Experts of a small language model: 60.9M parameters.
Below are experts of layer 5 (counted from 0) of a mixture-of-experts language model. Rows are named router (the router's row for the expert), gate (a neuron's input weights, with its number), up (a neuron's input weights, with its number) and show model dimensions 112-223. Each number is 128 + 32 x the weight over its row's rms, rounded and kept within 0 to 255.
Before each expert's rows: a language model's description of what the expert responds to; "mostly gets" lists some tokens that are sent to it at least half of the time. This comes from a sample of Wikipedia text that the model never trained on.

# expert 33
Description: Infinitive "to" after verbs or adjectives, as in "unwilling to take", plus modals can, could, may, should, and negations not, never.
mostly gets: " can", " could", "'t", " may", " To", " should"
router [109 165 149 107 148 119 112  97 141 167  90 133 120  46 121 120 181 164 176 117 196 177 160 122 138 160 145  50 163 105 109 103 170 115 150 152  98  71 156 111 139 196 130 129 149  99 124 101 109 124 111 126 108 143 116 139  54 108 173  84 103 142  40 200 144 149 156 105 133 134  98 169 135 175 142 195 122 106  62 180 108 141 147 151 167 141 106 142  70 157  91 128 144 149 117  72  96 105  79 114 144 115  82 124 112 199 139 146 120 100 140 112]
gate0 [ 98  92 168 107 114 148 120  64 122  99 106 106  99 127  95 172 205 129  35  92 101  67 122  76 125 133 200  44 127 143 153 194 128 155 115 112 102 158 137  58 137 144 195 149 118 174 117 147 119 161  96 139 154 154 135 102 133 121 122 140 146 109 136 102 113 103 107 132 151 136 107 147 152 225  77 160 110 103 139 137 118 115  62 154 205 197  78 120  99 130 107 131 169 124 136 120 148 129 124 140 165 143 101 100 143 150 117 159 124 124  92 115]
up0 [129 134 158 109 179 144  67  50  92 117 125 152  79 162 114 156 139 169 106  95 161 153 118  83 154 159 178 153 154 104 157 137 138 137 107 105 156  99 116  96 136 121 162 100 169 144 129  77 110 102  82 126 117 123 126 207 114  87 124 143 121 125 121 115 125  99 110  73 134 181 148 159 166 123 158 169 130 112 124 119 160 105 179 102 128 155  88 128 102 122 121  54  75 141 139 152 139  94 131 144 131 101  99 114 107  74 194 124  87 135 141 151]

# expert 57
Description: Units and suffixes after numbers, like °, %, km, kg, mm, "-weight", plus "t-ime" in "two-time" and "all-time", and closing parentheses.
mostly gets: "°", " km", "%", " average", " mm", " kg"
router [143 192 159  98 134 117 172 107 208 184 188  97 122 116 123 167 118 114 105 171 105 160 163  83 131  92  64 182 196 102 160 119 130 154 104 154 147  78  67 111 117 158 105 138 119 125 161 139 139 119 127 128 118 150 117 123 161 122 135  92  86 111 101 119 122 190 173 221 148 118 153 101 128 147 152  88 144 124 194 167 124 118 103 103 110 194  68  67  87 126 168 138  90  79 122 156  62 154 108 162  92 162 157 104  97  98 145 140 117 145 138 152]
gate0 [118 132 130 102 109 116  95 108 153 142 174 134 152 149 100 135  66 158 136 143  79 134 117  96 165 148 121 143  69 119 105  68 154  92  61  91 129 149 113 174 154 117 155 103 120 108 143 112 115 165 163 117 125 148 121 175 147 132 168 176 129 119 149 110 119 111  98 139 142 143  82 145 133 142 192 105 108  68 157 169 140 169  57 123 148 173  97 111 117 116 143  92  95 107  96 124 100 101  81 101 154 112 179 110 136 199 108  88  52 123 127 120]
up0 [101 132 144 113 119 110 127 100 123  71 116 103 120 148  50  85 132 109 145 129 107 146 130 147 189 156 177 134 109 148  80  55 158 129 180 118 144 172 165 184 156 113 135  95 107  86 113 135 123 141 105 162 111 129 125 129 146 134 162 178 123 111 196 131 130  88  88 143  65 217 121  99  90 145 162  95 126 136 183 192  91 161 129 123 167 154  74 155 118  98  81  59  94 127 119  96 127 113 104 100 143 119 137 106 144 155 206  89 110 101  97 173]

# expert 41
Description: Pipe characters opening table rows, list dashes, and field colons in infobox-style lists such as Born:, Genus:, name:.
mostly gets: "|", " Born:", " name:", "″N", " Genus:", "ode:"
router [142 157 105 201 123  49 167  73 152 165 153 120 178 104 126 143 119 115  95 153 124  77 134 132 154 158 105 179 152 145  72  59 175  66 166 121 151 144  91 144 110 149 175 177  85 130 112  85 116 164  93  89 121 139 125 117 141 155 126 175 122  97  77 117 111 121 108 146 100  68 102 143 120 107 148 132 159  80 110  80 125 156 111 102 105 116  73  95 135 121 149 116 173 138 115 130 140 201 132 152 150 119 170 105 112  85  95  87 193  91 147 160]
gate0 [ 98 141 122 107  95 113 134 115 193 135 150  64 166 137  86 135  83 138 171 163 151 130 115 144  94 104 159 149 164 146 133 169 175 141 154 147 154  76 202 136 119 186  51 190 145 134 119 201 126 131 133 147 124  58 123 120 130 122  63 155 150  83 161 162 148 110 130 181 129 160  62 133 149 142 134  56  83  92 145 144 117  92 185 159  68 141 141 133 140 166 130 121 125 120 140 127 159 143  97 128  79 165 132 140 120 152 133  74 183 131 135 152]
up0 [ 94 136 118  91  94  81 116 168 176 115 131  82 140 127 143 114  98  97 106 112 116 128 117 155 120 119  80 147 170 162 140 127 196 174 152 128 152  87 202 109  77 148  79 149 139 109 109 108  99 127  96 135 136  55 108 120 139 113 106 132 139 111 183 215 183 107 131 173 167 174 113  99 115 113 134  86  94  88 155 112 131  98 170 142  78  88 129 162 138 165 147 126 109 109 143 104 116 133 102 127 115 156 137 156 143 154  92 162 147 138 137 153]

# expert 56
Description: Middle pieces of verbs and their derived nouns before endings like -ed, -ing, -ation, such as serv, oper, particip, expl-o-itation, discontin-u-ing.
mostly gets: " serv", " use", " particip", " perform", " describ", " such"
router [149 122 117 191 181 153 195  88  83 128 166 147  96 159 182 174  96 122 177 120 165 155 123  97 172  93 151  97  94 123 155 136 186  81 144 139 158 165 119 152 120  68 180 118  85  69 142 132 119 123  80 138 132 136  73 172 126  92 122 149 130  91 103 118 173 151 137 151 174 115 100 105 157 130  82 171 166 126  83 125  96 137 146 172  69  94 163 150 175 129 173 102 124 113 140 144 120 160  77  75 191 152 150 118 129 140  90  58 149 123 106 133]
gate0 [104  86 119 159 167 187 107 141  21 123  51 108 133  83  79 134 156 136 106  98 174 163 137 141  93  96 197 157 151 146 103 147 170 130 135  92 177  62 163 120 144  90 142 193 146 163 116 112 155 128  50 177 138 157 142 144 123 142 132 109 174 141 151  96 154 146  90 134 173 144  90 141  98 177 117 151 173 112 130 150 112 130  84 118 118  61 128 111 143 145  94 134 152 175 107 109 158 157 181  91 114 142 105 113 108 104 139  70 172 118 111 118]
up0 [ 90 160 148  69 145 122 123 118 161 137 131 150 117  98  89 105 100  66 145 147 104 133 144 162 149 158 178 133 152 174  71  49  99 122  79 120  65  69 151 108 156  98 118 145  92 104 148 111 111 130 166 127 184 140 110 177 142 140  94 120 123 108  66 126 121 160 157 162 128 184 117 124 178  79 112  89 146 115  87 100 101 133  92 154 134  99 162 137 116 165 125 143 138  65 118  80  68 122 118 152 122 122 112 148 132 195 151 212 116 140 144 140]

# expert 26
Description: Tokens in football and other sports career passages and tables, such as League, team, club, senior debut, playoffs, coach.
mostly gets: " football", " League", "asketball", " Football", "eball", " league"
router [121 148  83 111 150 144 151 180 164 143 132 160 152 110 124 169  92  67 148 119 135 131 127  85 159 138 135 118 117 145 144 134 101 110  57 119 110 196  52  81  89 110 168 120 133 178 126  99 194 152  86 136 126 140  76 200  86 127 148 124  84 146 112 174  66 124 110 107 157 129 150 101 125 125 136 143 171 142 112  98 120 221 105 154 133 159 164  97 100 148 136 104 135 149 105 114  80  94 135 184 159 143 106 174 101  80 129  96  58 181 152  72]
gate0 [ 90 160 188 135 140 155 129  72 125 182 100 174 110 133 119 143 221  78 115 132 159 116 142  65 105 112 146  72 118 156 117 176 116 110  62 127  91 121 153 157 164 126 149  89 132  98 161 148  96 152 170 135 100 102 115 105 174 119 105 120 102 103 100 130 172 175 114 209 140 158 162 115  83 137 133 108 155 114 167 138 110  80 125 175 107 162  74 175 223 111 155  99  60  79  65 127 130 135  64 117 164 140 130 152 171 154 137 143 127  98  83 111]
up0 [168  92  87 140  98 131 131 139 171  93 147 178 152  49 118 112  80 177 114  98  68 148 115 131 161 122 126 134  95 121 125  87  79 114 167  98 161 103 151 113 117 173 116 149 142 176  87 141 164 108 107 162 188 144 140 180 116 135 136 179 157 142 116  88  53 159 137  98  81  64 140 158 140 200 143 122  86 126 112 167 127 114  96 109  87  66 135 139  44 102 101 165 155 141 206 104  86  82 138 109 121 111 104 132 131  69 111  72 134  88 171 134]

# expert 3
Description: Conjunctions and relative words after commas or nouns, mostly and, also but, which, who, where, often in biographies, e.g. "science and engineering".
mostly gets: " but", " and", " However,", " life", " business", " education"
router [118 132 107  78 130  69  87 161 192 127 119 138 125 151 125 131 139 107 141 123 153  90 134 137 115  77 115  80 176  83 124 165  96 153 185 140 149 101 134 173  92 115  93 154 169 187 134 157 159 103 147 104  90 110  96 179 132 148  75  99 129 114  90 154  93 107 151 146 102 153 125 142 119 124 154 151 127  71 140  98  98  99 161 155 153 189 169 112 103 132 173 191 102 179 122 133 115 112  85  56 127 157 248  65 110 115  92 101  61 144  92  98]
gate0 [ 87 112 146 206 132  96 150  64  98 118 117 125 106 113 125 152  59 137 103 153 179 116 104  94 110 105  90  89  91 111 139 125 181 151 122 125 121  67 152 150 118  93 103  68 171  51 191 121 148 135 112 167 149 105  87  82 138 159 135  94 106 171 121 158  97 165 138 163  86 126 163 139 130 174 131 148  91 156 170 117 134  94 207 143 106 111 182 124 109 138 117 122 174 132 167 119 177 171 171 102 137 114 131 150 182 151  82 158 126  61 109  24]
up0 [155 153 149  91 175 118 109 173 169 134 105 166 181 141 130 130 152 127 114 167  47 155 131 137 146 117 215 142 140 156 114  87 145 103 147 129  88 137 146 105  77 152 132 175  53 144  79 147 122 124  78 105 130 178 141 174 124 100 140 161 107 110 157 124 137  82 121  82 162 124  43 122 140 139 123 150 160  94  83  93 115 145  23 109 154 148  86 134  94 160 138 130 123 109  74 136 126  98  94 157 129 103 122 133  65 103 220  83 119 136 144 171]

# expert 43
Description: Ending pieces of place and surname words, especially English town suffixes like -shire, -ford, -bury, -burg, -ington, often in tables.
mostly gets: "shire", "ford", "burg", "mond", "den", "ington"
router [150  71 116  75  61 114 117 142  80 150 184 111 146 111 169 111 143 163 100 128 170 171 149  48 154 186  94  78 121 106 161 175 132  94 137 137 103 135 107 157 205 142 166 110 196 132 148  73 133 136 147 138  86 108 143 134  85 157 188 101 169  86 111 115 168 107 116  70 117 138 117 145 152 111 131 116 148 117  50 134 151 104 142 170 112  96 117 130 128 123 158 127 210  98 138 137 111 143 157  87 135  97 111  94 109 118 123 127 122 141 202 156]
gate0 [137 118 121 151 114 136 100  63 155 126 131 141 104 105 130 132 197 137  81 165 139 157 111  56  95 114 126 121 126  95 100 133 133 118 130  95 136 202  62 127 147 188 131  73 164 146 128 135 146  81 120  77 121 122 106 119  89 126 156 147 138 119  91 111 161 144  94  61 183 110 142 115 112 139 121 141 140  97  84  94 190 130 152  80 125 125 101 127  81 151 157 131 136  82 167 145  95 122 121  98 139 111 163 212 135  71 147 136 134 184  96 166]
up0 [128 166 178 170 156 165 109 109 134 124  95  99 143 127  96 122  46 113 165 136 162  93  77 209 144  99 150 109 162  97  96 105 132  87 173 102 189 131  91 134 100 154  88 203 122 142 134 174 132 156 189 124 127 141 125 145 120 129 126 155 139 188 141 117  87 182 109 132 194 112 200 111 130  63 140  92 109 128 107 168  69 158 133 166  92  87  93 149 100  85 139  85 106 112 142 105 114 150  98  64 111  90 144 137 100 135  78 160  59  81 107 131]

# expert 46
Description: Pieces of words about government and public bodies, such as administ in administration, ittee, ouncil, police, ensus; also vel in Cleveland.
mostly gets: "ittee", " administ", " police", " Cam", "ouncil", "inem"
router [124 139 169 170 120 119 151 141 149 102  48 132  96 147 141 115 111  92  96 134 123 143 137 190 127 140 124 126  81  72 173 103 169 159 163 156 165  97 116 133 131 102 110 102 116 170 110 124 138 167  97  86 167 111 117  62 137 124 127 141 166 137 121 165  75 144 155  91 110 154 137 117  78 165 123 135 175 144 104  87 149 147 122 128  72 158 117  63 160 110 128 155 110 186 123  50 184 128  56 157 158 149  76 121 128 131 144 162 123 116 156 112]
gate0 [ 76 106 146 150  93 130 181 132  82 125 159 107 199 124 144 154 112 102  91 173 124 142 113  93  78 129  83 100 133 108 111 137 101 122  98 127 122 119  90 152 113 133  79  66 150  98  83 158 102  67 148 150  92 104 109 143  85 175 120  65 133 149 150 177 177 146 140 122 139 156 168 136  83 194 190 147 148  99 109 132  97 143 167 134 114 116 150 131 103 102 143  91 141 170 100 145 145  66 113 129 130  89 139 138 133 178 113  66 161 131  62 145]
up0 [143 139 148 163  98  84 193 115 110  99 187 132 157 104 188 108 155  50 166 168 128 175 126 147 123 167 118  68 120 114 104 174 143 123 166 151 115 108  80 179  78 150 146 140 153 140  93 141  79  95  99 114 120 152 133 108 129 134 132 104  46 141 144 168 113 132 142  59  91 135 184  66 100 164 141 150 140 125 143 154  92 130 129  74 103 127 136 145  94 112 206 117  73 120  99  98 162 120 153 119 176 129 119 209 135 184 125 125 124 108  75 120]

# expert 37
Description: Pronouns and verb-initial stems right after a subject or relative word in narrative prose, like he, they, ret-ained, suff-ered, mov-ies.
mostly gets: " ret", " acc", " com", " tra", " They", " mov"
router [150 107 160  96 125 107 184 168 119  57  90 144  96 169  94 166 167 152 107 106 120 120 129 147 154  90 122 102 137 137 158 140 109 132 111 121  94  91 180 168 167 164 165 153  84 169  99 154 109  77 144 172 108 149 111 110 191 141 125 159 130  79 135 113  89 121 148 141 133 121  82  93 140 177 102 104  94 115 152 114 125 108  98 134 137 112 121 126 167 180 146 104 111 142  94 145 129 133 172 177 101  43 172 151  80 146  91 122  75 120 140  81]
gate0 [158 123 100 176 121 133  79 155 158 131 124 118 171 129 100 117 139 141 147  23 142 141 106 137 155 178 122 181 160 129 102 176 145 116 142 116  75 147 146 140  95 117 143 122 144 190 170  86 137  76 111 102 110 130 142 128 177 171  83 136 104  81  62 141  79 179 127 129 128 171 194 101 156 129 192 104  44 117  91  69 130 123 137  97 170 171  78 122 136 124 140 113 132 154 111  97  90 130  89 140 142  98 159 118 132 180 132 114 107 114 176 136]
up0 [108 145  72 132 103 126 100 150 201 140 112 120 164 123 120 104 172 109 130  77 148 130 131 145 140 107 125 191 202 148 106 100 174 151 140 150 109 153 131 157 152 130 130 108  80 143 184 121 158  83 172 149 115 118 153 107 137 170 117 137 127  89 112 162 107 215 129 127 106 143 184 125 101  85 177 116  84 108 101 112 127 142  73  92 163 149 102 158 140 128 143  81 117 151 115 108  92 124  75 124 138 138 113  64 118 167 165 145  81 102 162 149]

# expert 15
Description: Single-consonant or short consonant-cluster pieces starting a split word, e.g. s-m-all, b-ogs, M-umbai, sh, sk, sch.
mostly gets: " m", " b", " sh", " sk", " sc", " f"
router [107   0 135 163 124 162 119 162  92  98 132 137 100 118 106 117 162 147  96 113 115  95 113 172 139  91 126 112 145 150 147 139 140 143  95 127 154  66 183 102 148 120 171 163 154 170 144  98 173 171 135 125 138 141 119  97  75 182  98 149 105 151 110 118 117 164  81 108 110 140 150 131 135 126  76 108 141  88 154 164 202 143 145 106 146  89 140 155 163 116  48 137 117 168  79 179 133 146 148 170 154 105 168 147 124 146 163  65 155 142 176 113]
gate0 [133  73 132 106  91 166 171 135 131 114  90 104 181 186 161 148  56 129 125 212 127 119  90 109  77 125 163 115 116 148  89 139 131 138 112  99 173  92 113 116 148 133  96 121 129 131 119 177 164 195 129 102 128 127 111 134 115 125 141 140 111 112 138 157 139 135 124  93 137 159  85 121 120 146 124 129 149  33 139  90  99 108 187  72 157 115 160 138 140 110 123 128 123 165 111 189 106 126 109 159 116 115 166 152 132 126  67 146 105  85 134  89]
up0 [105 176 166 145 160 115 101 112 157 120 142 146 115  69 103  92 113 140 110  90 103  89 134 122 163 155 123 130 168 114 191  90 123 131 141 164 104  99 114 133 133 164 174 138 116 120  94  52 167 116 168 129 103 108 141 146 139 119 106 139 118  93 153 117 138 141 176 199 134 117 134 156 206 152 132  97  76 145 102 132 109 121 154 116  77 171  70 167 105 120 110  97 132  87 124  51 111 121 130 169 176 164 118 115 166  88 124 127 112 112 104 145]

# expert 35
Description: Early word stems like r, loc, activ, dec, qual, ig, gr that need a suffix to finish, as in upgrade, qualifies, Rodriguez.
mostly gets: " r", " loc", " activ", " dec", " contin", " hig"
router [182 147 195 151 157 126 114  87 133 174 144 131 135 135 109 122 116  89 146 132 138 140 128 123 132  82 150 195 154 102 134 166 114 160 183 147  97 129 132 191 120 121  87 144 124  47 164  60 143 110  83 135 169 124 202  86 170 107 140 121 149  90 157  90 118 168 174 158 147 129 138  88 126 132 112 125 147 140 174  97  53 129 175 179 132  85 103  85 164 159 131 186 177 112 110 161 185  46 168  81 118 129  85 123 152 147 184 195 136 146 137 104]
gate0 [ 98 149  91 136 177  81 110 128 158  85 111 140 147 165 153 152  94  82 149 193 159 146 128 136 183  99 140 142 121 131 145 127 167 145 164 118  95 124 150 110  69  89 145 101  80  96 117 125 117 118  91 254 102 172 149 141 110 145 147 133 124 135 176 107 138 161 138 120 192 154 106 101 160 153 103 170 160 117 155 102  77 158 116 174 125 113  80 115 109  83 122 128 171 117  86 129 183 182 112 107  89 124 121 105  80  97 119 119  96 128  75 181]
up0 [ 83 135 160 119 197  62 113 147 156 100 110 157 140  84 129 145  74 103 137 140 133 155 124 169 157  76 172 151 117 159 143 118 164 164 163 168 128 146 132 161  67 168  94 151  85  96  97  62 101  82 123 195 104 167 125  98 134 124 138 139 121  99 211 124 121 159 110 142 150 153 117 106 147 175  97 108 110 160 142 149 101 160 118 195 161  50 142  91 122 113 126 112 119 145  78 135 157  84 156  80  76 125 124  97 103 138 135 107  64 109  73 178]

# expert 18
Description: Pieces like el, in, rel, Al, and field labels such as Born:, Nominated, Educ in infoboxes and tables, such as Ad-el, In.
mostly gets: " Born:", " Rel", " Educ", "In", " Nominated", " Dire"
router [138 107 105 151  75  97 185 163 164 134 118 153  89 156 176  92  78 117 111  62 104 107 114 128 111 165 168 115  97 103 129 129 134 117 135 166 120 147 152 109 107 106 138 162 121  86 163  98 105 133 170 110 178 109 151 102 144 114 113 150  84 131 129 123 114 131 146 163 120 177 137  80 113 102 141 177  98 117 145  93 117 130  44  64 142 149 160 114 146 146 137 137 108 111 168  48  95 136 155  98 159 219  92 118 186 160 159 134 114 111  99 185]
gate0 [185  64 108 106 113 181 167 120 156  95 146 127  98 116 117 123 102 110  93 163 143 170 101 118 200 138 171  93  92 118 149 131 120 101 114 138  95 137 190  55 101 158 164 149 152 124 167  92 158 122  96 140 131  76 127 159 137 142 121 158 123 120 122 136 150 148 134 151 145 145 185 158 122 117  65 187 127 109  33 107 119 127  83 127 106  79 120 123  87 151 112  89 177 117 147 113 127 161 141 101 136 112 158  96 158  93 118 138 137 214 137 115]
up0 [140 104 146 118 114 141  66 143 130 105 115 103 101 138 153 149 139 113  71  99 195 178 129  63 140 119 109 145  85 144 189 156 150 157 101 156 149  61 170 108 179 132  99 159  98 105 179 112 140 134 136  93 117  94 131 173 121 140 131 119  92  68  99 112  64  78 142 156  77 107 108 181 165 152 147 153 126 142  34  77 107 125 116 143 111 123 120 156  90 132  87 107 191 113 149 143  77 129 136 119  91 111 158 118  96 132 108  99 123 153 116 123]

# expert 0
Description: Auxiliary and linking verbs and adverbs right after a subject noun or pronoun in narrative prose, such as was, had, also, not.
mostly gets: " has", " would", " became", " they", " been", " not"
router [ 80 136 144 111 112  90 126 165 122  94  96 112 117 105 131 145 122 125 150 104  91 137 113  86 114 161 141  56 162 135 113 132 139  20 211 127  76 117 144 147 179 158 113 145 129 118 141 192 167  63  64 153 113 142 112 110 126 142 170 109 111 115 146  69  98 158 136 144 176 124 118 167 121 136  71 115 137 109  83 107 107 101 140 177 177 136 111 155 103 170 173 110 104 163 144 114 158  91 168 123 157 100 227 173 105 145  88 122 135  96 105 180]
gate0 [155 120 128 147 161 134 152 117  76 117 142 132 121 103 146 194 114 126  95 114 107 161 111 160  81  89 145  99 155  96 122  48 152  84 150 117 143 103  79 120 144 130 175 178 173 157 125 125  96 159 165 111 169 123 123 132 111 140 132 134 157 190 116 150 112  74 120 161  51 180 128 139 177  75 136 145 183 191  74 143 126 153 142  96 175 143 220 141 102 107 125 141 205  53 157 171 126 120 157 128 155 155 111 104 151 124 140  69 177 144 124 116]
up0 [179 134 102 117 143 120 164 148 109 149 162 111 176 109 131  99 129 122 123 160 108  79 148 109 122 159 146 109 143 153 137 113  92 108 145  86 107 144  66 107 155 103 138 162 116 170  93 134 123 116 123  82 129 113  97 128 160 192 113  94 141 134 179  79  85 134  99 144 144 155 146 169  85 192 112 174 164  70 170 118 166 158  38 104 111 148 190 147 106 125 140 175 144  60 140 157 101 123 136  83 166 125  98 101 142 145 109 139 146 120 100  96]

# expert 6
Description: Capital letters, initials, digits and brackets inside acronyms, codes, tables and LaTeX math, such as RPM, RTÉ, ATCC, C., closing braces.
mostly gets: " C.", "_", " M.", " R.", "  ", " F."
router [128 124  99 116 117 108 200 128 120 167 217 158 139  50  73 137 175 156  73  87  93 187 150 136 168 142  96  94 105  97 138 162 139 147  79 131 158 134 144 146 124 153 114 166 196 155 122 123 104 115 138 189 147 115 131 106 138 124 132 132  86 123  86 100 175  97 151 176 115 137  88 132 161 108 154  68  81 148 127 120 163  58 158 142 123 161 164 112 129  98 142 118 102 120 162 155  87 103 149  78 132 135 120  91  91 150  64 164  86 112 129 135]
gate0 [119  83 154 111 101  45 122 125 160  87 123 142 189 146 130 164  97 147 137 215 153 131 141 121 117 185 125 136  88 103  80  85 214 128 121 134 114 104 115 118 152  88 151 119 129  76 149 116 157 134 151 127 127 110 122 121 107 166 103 189 158 196 117 155  97 139 126 111  91 115 120 172  89 129  87 127 160  86  86 142  76 121 181 101 166  77  84 101  93 152  89 169 147 115  87 107  77 104 145 129 123  65 125 127 103 136 128 123 144 150 154  98]
up0 [ 89 183  82 130 133 104 128  91 135 162 150 184 144 146 114 108  75 119  97  53  78 121 116 181 172 114 100 124 132  85 140 136 100 111 140  81  64 142 167 102  96 157 131 169 144 173  60 158 130  90 135  90 128 124  82 110 141 128 122 116 103 107 127 111 196 112 121 151 183  91 158  90 119 185 193 177 109 149 129 134 141 160 132 232 133 144 122 121 168 137 153 129 176 116 202 115 140 124 105 137 130 164 140 156 153 121  55 159 111  38 111 104]

# expert 32
Description: Capital letters, country codes and digits inside abbreviations and tables, such as DNK, ESP, ITA, SDN48, plus name pieces like Eliz-ab-eth.
mostly gets: "NG", "CA", "–199", " ESP", " ITA", "OR"
router [131 150 113 130 138  95 141 109  89 168 214 108 125 159 127 182 153 170 108  98 130 190 140 150 143 148 133  59 111  83 140 165 130 162 116 185  96 130 117 129 119 137  88 151 106 174 173 135  62 108 178  89  75 106 104 154 110 116  98 103  94  67 124  68 177  70 161 168 144 139 100  88 139 124 171 147  70 170  94 126 129  94 163 195 129 146 134 130 117  95 188 113 144 141 161 145 112 111  91 188 160 168  96 109 136 132  72 147 108 102 174 115]
gate0 [113 133  86 149 133 113 126  93  77  83 100 143  98 137 189 139 131  92 132 134 135 106 190 125 144 131  93 161 186  98 127 118  99 154 141 147 182 143 186 142 153 162 186 123 102 160 149  71 136 135  77  96  78 107 183 129  82 187 219 120  64 150 151 130 122 119 111 124 114 100 107  59 100 129  92 119 148 136 101 149 105 114 134 143 211 103 142 106 146 159 135 110 176  93 138 173 129 125 196  82  43  99 113 148 168 105 162 127 103 105  84 138]
up0 [133 123 131 140 115 101  75 154 146 134 113 162 149 188  93 134 141 116 126 183 125 148 116 114 179 120  79 136  82 157 126 162 161 114 134 134  60 125 116  56  84  77 146 126 169 107  34 146  49 131  97 137 149 140  88  97 107 128  96 127 145 142 163 126 159 137 145 160 136 168 156 112 123 156 125 158 128 139 144 118 140  71 107 115 128 196 103  98 108  65 151 137  55 117  94 121 152 148 116 158 142 154  96 145  80 104  93 120 156 150 138 122]

# expert 21
Description: Line breaks, especially the blank line after "== Heading ==" section titles, and heading-marker pieces like ==C, ===, ography==.
mostly gets: "\n", "\n\n", "==R"
router [156 135 136 153 118 116 114  77 169 152 164  90 158 138 130 150 107 136  81  93 144 106 100  88  91 132 160 151 137 151  93 170 157  70  91  93 139 131  96  80 117  94 231 131 103  97  99  71 100 187 143 109 152 119 102 106 108 241 158 163 117 108 102 123 169 156  92 166 180 162 126 116 157 111 155 128 125  50  52 140 115 135 139 147 128 111  95 119  88  91  58 132 125 177 111  95 146 170 168  87 167 131 135 114 101 146 117 141 134  90  84 153]
gate0 [136 106  93 132 134 165 181 131 135 132 108 187 139 124 177  99 178  92 174 132 173 101 131 188 143 111 126 145  96 113 153 159 126 148  94 126 110  67 111  93 131 190  80 119 109 137 114 177 166  84 122 138 128  97 155 113 176 129 147 132  88 114 132 170 202 116 139  94  71  79 138 156 107  74 136 113  46 149 150 108 123 164 216 111 129 123 124 164 147 153 161 120 134 131 202 146 134 131 108 207  61 147 150 119 146 120 208  87 175 135 157  94]
up0 [110 116 129 119 114 126 164 123 144 130 137 115  81 152 125 131 129 130 125 107 147 151  84 127 107 100 190 162 152 145 121 138  70 124 120  98 132 174 131 133 119 179  99 146 148  87  93 111 112  87 105 125 135 129 163 133  60 146 106 196 192 125 118  69 153 125 140 139 205 198 118 102 148 178 137 215  28 139 137 165 110 178 129 162  57 153 161 118 156 116 133 142 111 117 119  86  90 160 116 116 112 146 101 164 127 155  50 191 139 137 109 174]

# expert 44
Description: Last syllables of personal and place names from many languages, such as -ić, -ini, -son, -ville, -berg, -i in Jingni.
mostly gets: "ić", "ini", "ville", "ano", "son", "ki"
router [138  42  95 145 136 111 140 116  91 112 149 146 113 110 132 156 136 140 140 130 195 139 117 110 147 156 110 107 119  93 166 136  87 105 141 110 121 166 133 124 172 103 185 122 134  78 161 130 104 110 113 162  70  78 177 136 150 170 142  99  99 165 107 111 153  76  78 104 166 105 111 171 177 131  92 127 127 132  89 139 153  92 139  71 127 154 106 151 142 118 167  79 124 129 129 130 146 116 144  72 154  86 197 105 107 129  87 141 180 173 132 151]
gate0 [ 72 123 118 176 120 129 184 173 107 105  90 226 154 103  71 101  88 127 130 111 133 112 162 120 121 152 167 148 129 133 134  98 118 102 109 102 121 172 122 154 100 161 110 114 102 126 104 112 153 108  82 178  87 151 191 143 179 186 190 123 141 141 137 136 170 158 101  92 101 102  93 185 103 155 187 154 113 177 113 143 105 106 116 156  77  98 132 141 152 122 127 133 109 135 140 134 165 135 144 164 112 104  83  92 128 120  62  79 110 103 140 140]
up0 [113 130 139 179 127 107 127 178  97 131 129 181 104  83 155 172 117 112 123 144 166 132 152 103 128 144 119 115 110 133 157  79 117 126 122 108  98 158 144 148  97 124  89  58  97  85 139 140 134  70  98 153 104 213 119 129 175 163 214 105 183 151 115 147 114 104  80 123  64 135  83 152 113 134 147 124 161 150 106 166 133 141 131 132 176  34  92 135 121 105 119 133 140 180  87 131 138 127 136 113  96 135  64 117  99 121 108  70  91 144 132 171]

# expert 22
Description: Words in census and demographic prose and tables, such as population, household, families after a percentage, village, km², %, and table pipes.
mostly gets: " population", " household", " village", "ensus", " km^{2}", " %"
router [127 141 116 167 168  68 182 120 142 126 108 120 132 137  91 172 164 151 113 148 130 161 138  93 200 126 164 132 149 128  93  85 176 188  87 136 141 114 122 155 137 116  92 106 106 169 129 126 115 159 107  81 109 104 156  84 138 130 165 176 117 152 114 184 138 203 118 149 145 175  97  81  82 165 114  73 171  97 189  96 122  95 114 145 112 183 125 123  98 151  92 188  83 151  68 189 160 124 102 147 126 123 139 160 176 113 167 168  69  84 150 124]
gate0 [118 100  41 132 148 118 105 176  96 178 120 203 144  98 128 179 147  65 137 115 126  88  97 151 135 118 116 174  96 154 125  90 131  92 152 132 112 127 151 101 110 106 120 123 109 167 128 131 106  62 144 147  79 175 180  87 150 104 100 139 155 120 141 115  60 116 125 159 198 101 118 170 133 172 115 130 171 103 114 142 162 120 168 126 132 141 142 121 176 121 102 130  97 125  82 132 167  76 175  97 152 202  80 103  93 156  97 137 183  93 110 168]
up0 [130 152 188 107 145 164 125 110 143 132 100  92 103 192  93 107 102 141 158 164  93 148 143 138 129  91 141  99 127 123 152 172  94 150 108 119 122 157 119 116 127 153 147 128 129 123  69  80  76 145 126 108 157  82 137 136 137 120 185 149 129 128 136 151 117 141 149 126  87 111 144 129 148  89 155 131  85 221 120 136 122 112  94 161  99 148  78 157  83 140 186  95 143 180 216 123  96 189  94 157 111  45 132 123 130 119 156 100 120 182 122  99]